From a checkpoint of a small mixture-of-experts model trained on Wikipedia.
Experts: 64 experts in each of 11 layers, 192 GeGLU neurons an expert, 2 picks a token, a softmax router.
Below are experts of layer 4 (counted from 0) of a mixture-of-experts language model. Rows are named gate (a neuron's input weights, with its number), up (a neuron's input weights, with its number) and show model dimensions 280-319. Each number is 128 + 24 x the weight over its row's rms, rounded and kept within 0 to 255. Numbers have three digits each.
Before each expert's rows: a language model's description of what the expert responds to. This comes from a sample of Wikipedia text that the model never trained on.

# expert 49
Description: Name-internal word pieces. Short letter pieces inside foreign or unusual proper names, often after a capital initial, such as V-er-onika, K-er-ouac, Ba-ş-ka.
gate0:081116104128149134130103128139100119142142142157076102151080126177171135166164099170138115151135150113068149150092127101
up0:159157170133104077112153120143118131126104136119140153101089097113170149148123122157126129122083148154107102125097112113
gate1:124132158113118142097114114096150089101129112127117123135195101145137112127161153089116142133101145152135110099130188128
up1:137140150096130165143150121124157031108129078122139129100120125170089113142166136166154119109137146140073195140126189110
gate2:152129145092166128089128116117114133148177116093165127107183137149102139090125133116130155123071170194120112168132117133
up2:086111107182160089125142115110144107140136154163142128150111138130144141147172133128135128102117135100067142135049165109
gate3:115115123113082147159151118128114112093138105121110136105132131141135155093135110147111122152170087110125134081112120130
up3:168114146118116143127106109132134154131160129163060145116085100135153117112077125137115124142083130099079148140111113135
gate4:083079145143142127117142202167152094081153087128155120117062124148124117100150172139131151151123145072159118103127178116
up4:061087123126142145150141130127134115073134062098148089171144103169084109113119126130109162120139126130132106126134158140

# expert 38
Description: Coordinating conjunctions. Conjunctions joining list items or clauses, mostly and, also or, but, for, slashes and ampersands, as in Sex, Lies and Shakespeare.
gate0:116111124087106127134097165152106117116110164079156142123122058115133129107117111156152101127141126153125112131149144086
up0:117176129162107163118124123102147102129146150128153134142098125102109116095120126133129117142119100090149161122083120107
gate1:082113150137140158134153140148136123181139121155152102145155126112086096142131141152119141141132100133164172116123096132
up1:115100143095107127094141104114125139121144132119125136130115101113151136143129096097158143135156124160118143116109111152
gate2:118153179141096092136172114114110094102133211112141121133127123112120130108176120119131102117104114092093111106128110119
up2:156119162130132129137121127099122151151155126142109105111133124125137144152130126151153076152193168152161100144148130115
gate3:134164107108135127129153129109150153141138119121149142126106110131155139131181092104144124129156142153147110115124162099
up3:110154135167132134123124159105130100108130122133117152151150135176154121065108154150133165121166149099112145147134120146
gate4:100095140134125097145098174177136102126112140128161149127104089110121088140127129114126119149102090127103125109116165170
up4:109113149139153139147130135132142139106070159100134120131161148141135146148127164099170145081131183142097079144114166143

# expert 27
Description: Range dashes and hyphens. En dashes and hyphens joining numbers in score, date and season ranges such as 8–9, 1997–98, 2010–2013, plus compound hyphens.
gate0:119148098174130150103104087167155124158122162160137098100126121110150126175164152151151148126105102150130127120125145114
up0:136156113073158133140073098141112137094127121142116047136094094105106130163104121104122124094153140114153136121130126104
gate1:165149125112152119086126171109116125100120148117150125132144135113104097145104087126120159114129142177124136142156100174
up1:139153102124149110139124135147154131138145091164183158134131130121140133117121133090106115152149143099097133153110136145
gate2:138104107130142153141137098107147125172102156137106112112125096110115143143122181150116142147142085095189100164118154147
up2:168128095135146125090090166189136096084125120092168113119129169138134114107117099092164117155136140125159140121119138109
gate3:130142114135102123114081163136104147163095086119130194109169146174137126131177139162145106145098084117102117139166126134
up3:117108127101148134185131102083131113124167118159112116148102128078113119125128119125101134093153159173127146168087187099
gate4:131127094133112132140129131122105160177134125118150130157130137188152135153129149145136138109154144128178125202095128091
up4:097138082135186095122110142127106111132128097111136134074129085130124153129106139143101150105120139133144127130109148113

# expert 63
Description: Foreign word interiors. Middle letters and accented pieces inside non-English or technical words, such as Hungarian, Welsh, Polish, Turkish, Thai script, e.g. antrop-ol-ógiáján.
gate0:122159110166113138097170131094098115148137145111135137141156102100156158097161134115091110109156095080153110136139139132
up0:089128141144142150135161145139129140129137125146153123087150160119141102167129157162157152117133152163094097190091132096
gate1:132150105136055117112133091145138118110098088133146131164110125140132115089165103116124114125130142139114072140136150123
up1:179108149142176123148099121129110147145113114137135079094143116084135134127085160140098091117148142129161148109147142137
gate2:107090114176147127145085182125150146157085116143141116112147157168129144120097166101146102135138130123079111122120100123
up2:151130122129125102112161137116171139057150150122171131134145155113113142104132141081128126122111138144132070115141112140
gate3:185102159117142110123092122116121089096123159118113147155102124108086122147109122090114139144094127139091116099123114149
up3:196133150140138091114144143128159092130167136132139122173103133108099159134112126088100123169074107113135147100136073165
gate4:130177148140127126151134101116102128103150129125160120151119143096096148198161117123145114099114128129127112116113120148
up4:082151130135137083083109100121106100117137106110118124121108098130082143132092117095091084130073127139110109198144156158

# expert 20
Description: Linking prepositions. Prepositions and clause-linking words after a verb or comma, such as with, by, as, on, alongside, including, during.
gate0:117148146110118146131119145146131108131122123140133122109148097148128147106130151141115158124132139092147173145132172127
up0:129112135127171128131130148124118111129132144125115109104116110151110134101112088133129136117119138080108088087102149099
gate1:136102118100152156127130122157121124144157111150103122127095113168097115114111095131106092143132087113128138171129107126
up1:103149142106071102120157127133075170120116074124072129113107099128140108118157130105104133098128146140126148135162142140
gate2:127133149160151126134146135152124162135141080118120120160131098137158117124161179123167094118130164145098120115100160123
up2:110148106159114175142129129131147098154108137147117132149082141106125136112092138105129146110129067113072109155104105154
gate3:124106156116139116135103111146153152158107112123125149162169141139130133142098126140148141151097173166123129124157114127
up3:160093163093119101116132111139126137173127081131128146143151120147124130138117107149151166141105162160111152135122129147
gate4:137091152108113142126117174129134122110082124134119090159104120156118130138090114140137100149120087107119113121129092139
up4:100158085145155095137137088142138152134129141141120154121164120101134129129144134104102176115129177154137161153117144145

# expert 12
Description: Mid-word name fragments. Word pieces inside or ending longer words and names, often after one consonant, such as Wilhemsfeld, leukemia, pellets, Kadıköy.
gate0:130112114116139144097075099154131176152120107125119133140164109105141120119125139138091179117104142119137153163152148147
up0:148149139103149113143182158149138154162138108083101127112152136120121097140150099132072122138119099112137135117148145129
gate1:151146147127110127144161116078118145126126117162127156148150156077121129147183138110111141168147113135136103128113090150
up1:129116158101141113142152102114136137173129170139104143183167124099106153088151143124102137139127127169169115150131112108
gate2:134096175132089122131115096146126152164104117113103093096120095122112106136138109148119122117170184173140108089153147098
up2:152134096156150145103147176110191139151126143128152145104131180097115154121076146099138095109100094080148156139086086128
gate3:122126109133146106126141156071108151111141157142123126093109149079108144140150103093150136130102151131119105092117146147
up3:109120129128117081102114106166147127093118128113145109189118160180156130149124139131144146115118104142111158164111095123
gate4:148111131131091102113103091153107130116103088128125083146121126155151099104089125121099174132158149138127077133173166130
up4:126161128115152102114124180082100106126160145126120147129131120139118122136142143133117091194105109090113160136123127133

# expert 29
Description: Month names in dates. Month names in dates, especially in tables and lists, such as 3 December 1899, May 27, 25 June 2026, plus some capitalized names in table cells.
gate0:148123153097144083129105101098087158112156111125102129115104129090137109124128118155122130149144102161151094130153120130
up0:160133117126114134119137125091116138076128106102111097148146132095152111126072129149103117121100159126116163077141153150
gate1:151165090157125116151115155112115126105122160139160124158100093112134095146123147087101115155122096115136163119122148176
up1:141163119152128112151110158117113111111106132125139130168130105096111121128121142091121117156149141138126132118136140177
gate2:127132118144068052114122136156174112136111160122130100114156113194139145130106151132128083120124108131110142125121114129
up2:139115086134107097153089135155176106118119149120130097105130141175076130122119139113121146160129111113117109101088093139
gate3:083145161119136135169121124119139130106144120129115097150125118092140101109103156135154133123172150091117146126152112151
up3:148090091154153107107123156138167147144135158098151124141120115209103126128118149096102119128087126158136082091107108096
gate4:116173130141164125107082067141132082152150123114111180122130092154154113127115086130135106139092142155128129150124180163
up4:108115213156136155148098107179126076144097128129128157101090127147088143180128141144152092104140150141121130139136132104

# expert 28
Description: Country and place names. Names of countries, states and cities, such as France, Canada, California, York, often after in, of, or a comma in locations.
gate0:155123102116127109180082110131121141080151099150133135100123136146131118062127142102143132143132115108120122097138110158
up0:156127091126145193095125112148125175185117142170119137106105141111145135125165108093127131143123098091169090146111120136
gate1:101160151176090135153135139158136145136127121118073111127131126103136086150125107143149115133164142094106103124120157127
up1:109170111158178162108152132129114144121153161129098138129119153110139134150172102140152122107154104080135089151072132119
gate2:135136148136087138117139159125115098118150131123106155089116117133152127146136108146116131131146097124159128132171146143
up2:093124114120151133131132143102101121141139134140183134141150097148156146127164099129120141154163130121127113157091158091
gate3:121125135143121161096110131102112135159133138127138100154120129087178124167126195107142113137128135161141135131152153124
up3:142153107163111129130173118155129109148151120124113144135114143138093114098114122137104093093122084097130115090128102113
gate4:191112124124096132132116138116163145143185154100154061143139133159140104134160161065124134150074124160089127131138115149
up4:157113108128122100084073168139118154137142133109159127118127117146120142113105143088085123142139145102124109110094099116

# expert 42
Description: Preposition of. The preposition of, and sometimes in, to, de, von, after nouns in titles and names, such as Eyes of the World, History of.
gate0:122149151128112121145173148126128151119137120129160141157098133143123115176139113116135109131102142107115117134152122101
up0:143102131116179109140083112085108065077113146116102112119117113079127107084080139145127122126080114141130137140096133182
gate1:069146139143160150150129138145181122117166118108156149141181136160126117124141135123090105164138082149163147093088127106
up1:129179090095163170108136091140104105126131114133112094121137138102114139127145165135118156121138124098164157153096135105
gate2:165135109105145145111162115142108155168130139155114162126150106172125135134061067144144115107177119154085155144130107143
up2:143144120113083147151110163149099078133117133136106083160108155118077136134096116107123125121116080101142123108137094117
gate3:074138162156140118157127135143155148138155136096148132137143133124156097148145111136102118134136103151126123090140108114
up3:121128120111178174136117080136136120140127110126125144122124171106098130153164139095105138151131149114172153150145088139
gate4:114152107153161160119124169102124131135138148102163178130134152151100143108139166074111121132134117097140117115110113112
up4:131137149121082107150162121173157130110139152149100072137113111108174125124118117163154132109098145165115158114138114121

# expert 17
Description: Nationality and modifier adjectives. Adjectives and name-openers after the, a or of, mostly nationalities and place names, such as American, British, Italian, New (York), United (States), new, old.
gate0:092114099098134159146113109167145111130121125134167163177111169121147138111156162144102144142133121133122129123164133150
up0:109115165102089106106101132106155144143117145117123164115128094171140126120158124163128158148092124148100103120149075125
gate1:111112124158207140132159124160142109096148141120163090151174205092139145140180155124085131127161145113143099105119097116
up1:123129116132137179114114164147163138146124115124111128105151169134177136125104167143092128116146104113111115170106102115
gate2:129085112090066139132121151123121115094117114132135119097119128138143117152093095140116122100154109127091162129112105110
up2:099164110144115120092157129142142115116130121104140113126129091167154143110111127126169150094128123156118143149155126110
gate3:131158175117176156108113090107122161123124122130119114114092150159125137121113136141157144132117146156137123169141105109
up3:185103111090095121147117153097091100129131132130093195109123109124140155130134103130117138161148109099162118079121191141
gate4:119121130094147130125132139122138154140148111152092148133129124086103131108123118164187105150141104076142127123175131135
up4:099142102129164162186087118153112123135128110121151105080124110142145148123115124180132126128167149106156165147133102171

# expert 37
Description: Passive and reporting verbs. Participles and verb suffixes after be, was or an adverb, often passive or reporting, such as used, called, said, -ated, -ized.
gate0:133139123106133136128126110136119140133127122128150090095134043133087137156132107125147152139140156159147110118164151152
up0:145101176097116142109122108124118135093130130146093087144112121146124144144100113113167080145106113135143159115138137129
gate1:095117142120100139166107154171112176148067141102146103142138059122133120141105160141139131157127090109156146144135110110
up1:177151133137121121101158136073138121105199135135114135140114143135107119104118103121109132112105149136100105115127136157
gate2:129153075142131128137105115150103165159082118128147087079108103148119142125117161123116121155126095096107099147134121134
up2:143121101157132125105106104155129157181102122153150106109127118122129156140139170148138097112147153086139102171147102103
gate3:147154120142137125123118105153134168145136144125136088125122098174145164104098161133088129099105124148146116135126086107
up3:141130193126136089132137127134112157121133105129147143138111161124149104126109137097166136133118157124119146109160176103
gate4:115112129175141129105145161081133161125200115113156117117182154097144161095137141139117114133084146094112096154136111089
up4:079093154162185135142162144092151136095174116128143119148156156149136163060121168139122093120085154113123115112110101092

# expert 9
Description: Word-initial single letters. Single lowercase letters or short consonant pieces starting a word, often after an opening quote or bracket, as in "d|istinguished", "b|ibliography".
gate0:161100138133134133103116099119130126131157132086110143165138150126116144125130122134125147152073087138150141132122118134
up0:127093126131145145105129105126113116143139115091138114172146140115098140119143125137148126119083104162152125142143121141
gate1:123106134154137127122107136105155129152149122175148118144130129079133127136123145160173100140162159140104123132147096098
up1:122134149125168168111054138145155105121194114159139113102074147082098170151111151128194123125117126136139145101134083090
gate2:147133151152108123132098084125149108144132119109118109097110163098118127155140095141173120166132131177129135089135093116
up2:137116155120078148126111152134105094120139095120075123138138097138150119075124114127153134111094102109162101104140160136
gate3:139135117093111118118126125128115122175134128150133114136101088108140121149144115122165149113074110190094144118154126159
up3:130151118132100094100159166101154181148131121126148136153160140131155115165092125121121105159137122149089171165133129136
gate4:140127127126121131152116128181078141126102098118089112140148148148135093094089121117132115125161121122103140095184114088
up4:166096137151113123123135123162089089125130081121123118123115172147112110110130083107164123139104108147118149129164120130